Experts of a small language model.
Size: 11 layers, vocabulary 8192.
Experts: 32 experts in each of 11 layers, a sigmoid router.
Training: a variant of SOAP for the experts, 271M tokens, 8277 steps.
Below are experts of layer 2 (counted from 0) of a mixture-of-experts language model. Rows are named router (the router's row for the expert) and show model dimensions 0-159. Each number is 500 + 50 x the weight over its row's rms, rounded and kept within 0 to 999. Numbers have three digits each.
After each expert's rows: "mostly gets" lists some tokens that are sent to it at least half of the time. This comes from a sample of Wikipedia text that the model never trained on.

# expert 13
router:448513433418512472500491478495466559518459428458496612418559460513384541454416531515452485512480499523488524500508530561438456503568421498562502560519482569537499553529493407552527481476433501479411424448494527505439477495481532522463510446528508539562515522448441444549513546560512513404503586511461444596483477515480412549511613439596449537486439472545527483550549478523480512497419387515571510465536430392384566417418541461473409488478507470431478468494582549563455444432519458
mostly gets: " called", " led", " moved", "ained", " received", " support"

# expert 9
router:528515535521597508544452392528494468533465427602423454457559524482493498507448542491491566542539521506441589426516543555485496539508511513480476501591598544528550512492420516488472431393533513521533522560531494471554532475469533485488546481563519422419391575599556612434467526456501560590584455495418498541440507515500566456487562472570490452593544512468478494451520585454577526537540488541546516463361495545526496537519431480440502480497453477424557505367523525461501486596535500
mostly gets: " She", " Ch", " Br", " Le", " El", " War"

# expert 25
router:469472488507473618477500465489458471513476526427501492456444441487535400538562439518530471496518557398487494531538447518459407510501543562469568432517504437590527460597570500435521470461442488546498538487518492473483519518489445540387451551557488477471481544509510452549489498501584499580450457361490496518496505513513497557463535526594390480519506528498553502565427512489545578469463490479509531563486503520549449754531516561502441447484501486482428449519449497557552568491548382
mostly gets: " in", " of", " to", " with", " on", " for"

# expert 29
router:507554458480525607518504488454553494426442424555498433521446439520526463514545476535530539419533453336483465500537434494503640479485441496410589433455487451357498554398553500592407438552630518550551489539493539507564489455513503506484529486506535497491472480518381474468386515485575533516512393545395455460520504462494427476489512430517543481515456554508505528532541537530541525449503588520435483559420534541528508541560482513505514508545523499487430505486453555444529450499468472
mostly gets: "%", " −", " million", "%)", " +", " Votes"

# expert 11
router:555458474490499480472503483472492578461515512501429522580515585394512469580483466536541467591478402517460384565442409469576484544472534520530433460493455502505488515539480456529498593475457518534533495483491424593517543463530414499397551491453499496467520589493493474495517512393487528547441471582499561471496474511497557441489479508538499555443451476617523516423560567520488391498500529398488513490456451459489643508491556535399469557437355544492500456508539459481566580433450460
mostly gets: " League", " State", " York", " became", " government", " state"

# expert 30
router:454512502461454604502487497480560493488528499529447451504506503529503453486478508451475498422519414495480552438607503494458541460506418443517586476587487476565560406414557486592427447556583458514481531480502470497484535464525461475520531744485529509552511484532530446546509518400520557585562447491473551438559544448511516505484527493482477422521533626432558514447523543508493533550582531498470474514507478521645581411570502554472510456529533544461494560504414517474491499482535556
mostly gets: " the", " and", " The", " a", " his", " an"

# expert 15
router:470517475487467564487562567516562456490428516652569417490523487514390482435506482559464538491540483586478513543522547500525549462479534469569550444543550448454437443460494499428551485495502514481520493426460469509512489543536484469512490663451474560457570464441495420516443520456538572542564444561525372592524405593471472478512563500509467513446492422500479531538420498514542524464517515370445475536397499550603473484437485528525543463507465538581489403461416511557481527498540454
mostly gets: "0", " part", " final", "ven", " particip", "lin"

# expert 1
router:513508516425535457473521496499569594511481500474490458518521495463464505499476462553523463595389534601541509530494552573423682456440515455502567489490520498580537445488484483421544529468454435512469543485573585475514358475446493528542449496424481533450528519478489569487514563429533531477509515389495619466516499456382458459525509571477490447556417489498412460498527483525522494437594475588476527466462517480513472545536477530420601496492515472524486529671486478486474520526427504
mostly gets: "–", "/", " un", " '", "—", "и"

# expert 18
router:474453460561457512470466546462543469498473443561500357461509535500570554477550432531492482463523516464549554514482518573469596526584477569471573449474514516470519395447540542598477471480529548542511528560549469388532417433467496587491538624578563538491464499465528517459488470538475491541460466585488418496515425460499465448406532505546561405460502560400559500599535488501521527444484531460424428416499538458558516523465485453472505562515504562581526434440586450543498577573516566
mostly gets: " New", " two", " first", " one", " new", " second"

# expert 7
router:484447410535525513427571459506403434481486516492488539502512568472488517493437487485478542484470494426446587446527480490560537513404468546590531532459579513519492478403617561579530517553444502552501467460458548620433584461478498465420586519531459457480509477563419455516435376519482491504491479465513509502544526499454465497481445493494464513506547490451392529503422574503431494426531452534491520509465508443543549469471537519384548461619538579533480494421470482434385616559522446
mostly gets: " ", " £", "See", " $", " emerg", "finals"

# expert 14
router:471474488522502455519469532504551555466517500440519522505503508516560565478462464524524525555516531446419473495527478443476450459617489515554480514544497457543572472679446514475443537528426469500486497527492496514527504460520520481398539459463495514556553526487584554479560454544593528540572473423489600568518609551512611494487543418411499553451500556468513510592405504407502518439536548535460510433503559500474512406480419541533533532473528310541455471494548465477407543491539586
mostly gets: " |", ";", ");", "}", "%;", "|---|---|---|---|"

# expert 16
router:445455461477482506525665464470473551576532487456442525449507449501460529449525465537475568511551513532527489531414447526537487528549522506497532432541428465474514456520571553527514397539440573483499505481464602431506483435521497477499499458437475555490611430468358531482616526500467482557490409538526499405555511534522549536467539606539475554542485538514494533474479497499518424507409547526574447467483640519427509460481515500438500425616511464532531499524449352479548473485572531
mostly gets: "a", "u", "o", "e", "i", "n"

# expert 19
router:401502492519508396537524493527557534476494414457432451519543554492426484509500559604520533519499351568457509412567468515530523483507501470519597517388465456492562552458531479465448512403590588438452546570512512433434541493525583472553477499495557495426509422435510603437453478545482455446542519491545512523575444452546553461527494502545432446490580517495428542493449568531531494501573483478441424576539597458524504495582446438521557489533404544520490549458508540477565510540486424
mostly gets: "=", " al", " Am", " con", " Man", " pl"

# expert 0
router:549507534503507557473610460525424535471502506488498554527427499514522477540426485590573452451532463561505493438559590522504414554515513482573522545478481447556423671530466564469509488468525429535606506521511489535543439489427542416523579525483463467509500418379491530528395503576492555553445509557547462481486470552483437419538483493414477578579514525478568426411479457533548458455520452511417468558522544459487511363517462489552468478494475390537525461467513472438493484510468440
mostly gets: " was", " is", " that", " as", " which", " he"

# expert 17
router:518458572502444481550488630551452484566561637514533452466451562567602518534475530451546403513480501397520493461454531498509519541558512501498488632539543478519416514415496456472549519436483401493478543519537500563501472550559494445532440451535535421491569401490487519438548461592521531444529540449498394510400501521511551498444422495532399517548420503519460530568454443527485492475531508502553521526500408544507461486504434589547570499545623484521534514488474438572549538438477502
mostly gets: " no", "t", " First", "rd", " ext", " do"

# expert 26
router:496561532580558574443524521468530384398499517538497484575554408497562490518547527483503452514492514528413474493581458514487545534451446572503529539503557512456511502531511446526528506519426496462505532470479412430560547448526483486520404483466422552450494513457447600454542439532427543482535443506572476412495510547469459525589508577553573415484542517539569462506450615500446401509557584446537530440557523426504586498430505554524536532518459484388419459516520534478385442535500597
mostly gets: "ation", "ment", "ity", " Total", "ative", "ized"

# expert 22
router:465589503496464549505522508486534473562507401576515486478538521522469561480540516574471530379542493491490546511523470461507394523463530471450553489390486527536538460525526525508387530483630468480513532437455506506482573449531545554447544679481481455482492499486479536477459494429529509530483460548419403466573471508491461478496448484475579537474510620482595545481547529447512598489472590513525518438434540489525495561603436460458533492512496512452456485564429558391410583598469502
mostly gets: " New", " United", " American", " University", " John", " World"

# expert 10
router:501535513555542563463482449521517449523591541493524482472450520578484423523477411367507435488478460529498532529510514491451468428539510485526462491453486542454515553393501541491572494479486419464541529482564412507470513504433501616523529523474432608484476484529668418594543471562438409518548531495532521544486512519533493571637484496437570564549460463495536596513498437439456576506508386589505464582448533504477427448523487439563478495437527554510474461560521560498556498536446490
mostly gets: "'", "°", "’", " just", "imb", " Jack"

# expert 28
router:473498463431477546552435533510522488416485479589446424528512498517525536466558520514557488425543478461585493481454438443471621517402467467543540483405518458541605483544491481462451463538569483448563495501472648524511478501520529436473542547502535465436509449531388503417453530420560519588550453591515569474496561366569443487540494439521503446541496560449570520508429533455490537349520608472483515555486511563537503512529472567437527483514529546525549508430490522459484575523548513
mostly gets: " team", " season", " film", " career", " University", " game"

# expert 2
router:494513467493466499450374459504491401489621471414468510403498461464505524602550504602438515459541587493498506486418489470522474484479596545527469437478476544518495425481448437526644501500545516469456496445464507495501526501512515416523519525526520581493522527533531461436519519457399577502489501614480557459544485467624559422429447514498563438476501565547563549450471543472519474503483456491475505576458464417466469513492521400521508598389525444428469476480539437568565420505459444
mostly gets: "ist", " including", " co", " •", " pro", " Australian"

# expert 21
router:487495463440507545484532454499521501509462446537450405539526505419497522491464583583485552335498509437497502434464480472576621506540519475503695496433458441532468430568522441477418474469641481589539466461450566563511492459495527516490513616504520430485465541531502510447415564528579530571493476585451450543567531458498469503523489493559543502476521559514529517522457500511476561456506554526527483585500556552632485493632435521488510480544534491506492505537432520503462495495503459
mostly gets: " L", " T", " P", " C", " G", " V"

# expert 4
router:480523463506490553448530508515478469479534385580511493514541535470553544468467543473516544417548411482545466498485562459465692511447484450513608475407460491444567433438453486535501463507615509549447502503501518534477497513541611570474542512498430399443456518458559508479397578462522519516533435616487473496529497467513478496489497495583463482508462551450504490504470494559466486455578616560495514419474567534555516638568473466536465495474569481524488449449395523529516451599542508
mostly gets: ",", " \"", " (", "\"", "),", ")"

# expert 24
router:442545402500429476476517483518495467495520505595523539496527478534484513453453497606517479457428596429498461563567550530465523553523502539485466434458544482446428506554517449506457473519460544518553549481449506477485417490472474541417445590481506478505436392487542464454492530437526397494507528622500464474561518496433625531529528562529514435511448539500612507462561581470514566485582563486563515486433490537586496429559488610479445433645501460443502470575495532422502574429486446
mostly gets: "\n", "==", "===", " June", " ==", " July"

# expert 6
router:567487515493448497534479424470495550386424489509525483442504490403459439514579495481504481502544505598529519523534498466493477562417537482489519535488519475579571488483416501517482533603455573470478504544426456475465509509496545490613482418560486503626551479521559480532522441471541460461539561573452434532523575511439592557477442505420477498473543484443421504498526537465459542598544539431447438502484476352507493590479547546490588390489518535562493610474532518468434411468417445
mostly gets: "á", " Her", "^{", " My", "ร", "í"

# expert 3
router:517529389465524495546480530515480492442560483557557442562420560492481427499484478491531471502517452504458486514506453545469563436464414553502513543540516507490510458466576517501374475625608561609454516513446530560421550554563563547510467540514507469485499481588540474544408562541490548593477494455462562424443541517585493464525479539507555408485511526535543438639425501495565481406582456527471558492496610559603451456501472444430457507459480480478454543518575500492562486488443451
mostly gets: " St", " w", " c", " p", " st", "c"

# expert 5
router:472559470395500483442510464527553410614358540425447569517496466552516581407532463469443502451495443531526470470523514485507474513444492473514508518619426537520456551550535547508483564533495483482529480466501503473504446580517486528612552488571531497482497452459627523444551429475421433500448378428409529516529465496476492547497498482585557546542497520497442452660437445520499502548560542433463543467432480558458558534559551527483517462476489617554462542499467557507481505459559493
mostly gets: "|", "S", "A", "N", "C", "O"

# expert 12
router:446541527479529518563479497480463473479487471478482502502467523450555494381502469576529465438504504531452520458511487560432615526503546433475539504409470494514581500467519466467464519602490525575511544446426583461424449525509528460447499534532538484515432439527420519530481568454512546590529534468502462431510511445464442571625514521522504518445448490482536442463434479443452586360454608511491526459415561570604561513561441520519464499393480431496528522429346513437470507519581503
mostly gets: "1", " One", " era", " house", "se", "2"

# expert 23
router:522504508490519538561534557513565449528452488550542488588530468496558569487504426532443469372514529417498501472482492512504617460538528460500548461420527452482612408596520504519574497468614510506540521464468454506507522615483517561465572569533535514498492463421537471535376608485531474557541474531517536425524472429481544452445543506473444440421462543487513468513465532546463517453479559527436450550499548529576542542510534524469520528589582485373426563535523500384426490588556491
mostly gets: " b", " F", " W", "M", " m", " H"

# expert 27
router:540470557467497453409529498495517448548467542480593556458430467490439518464462519461449457519463539518406441521476522442531521521438524518551486448497468514451432454571530597483518507528458413553469515599554481452465506586570483429474410488395449527578529559441433541540461518372492443425449564510549606422519527470428480496465492414529559544475572503544500568477492517489421549562413473579563472485596551512503510451373483504487446446446443439557474503512448552540539526473569474
mostly gets: "s", "es", "ings", "ies", "ions", "les"

# expert 31
router:494525562557570442464502529489383572502381516565522500526464420479453540470649539369501527531478448541540541544455428470537445419528495577394463511544468528558503497439518526473522474466486541426496464544471462549522551547508436450550456506456503551449500554558551424558448520531503467399471627454460454460420485565498483418495557517571462516483490531524388489396585490552544523526428476455504510515555483483421550482449486506435502557518439493474595568504523469559475446482505456
mostly gets: ").", ":", "\".", ".\"", "):", "."

# expert 20
router:473464503523483569481464521489473467461505470593465492529542529481531483484513518552490559352504542426524523459564470458527709477476474488499608498452513424533546455617524555422375478504678474542492473435515614479503524486525533505487562518524558488493442487507476451465370511469501514543521476519501587497498515489483466471492503450553507403525503558465656488454526487493455544565551519491492503434470528563576500532573467456505505502515573495495536461445423498478482463543532433
mostly gets: " Kong", " Japan", " Israel", " century", " Canada", "Se"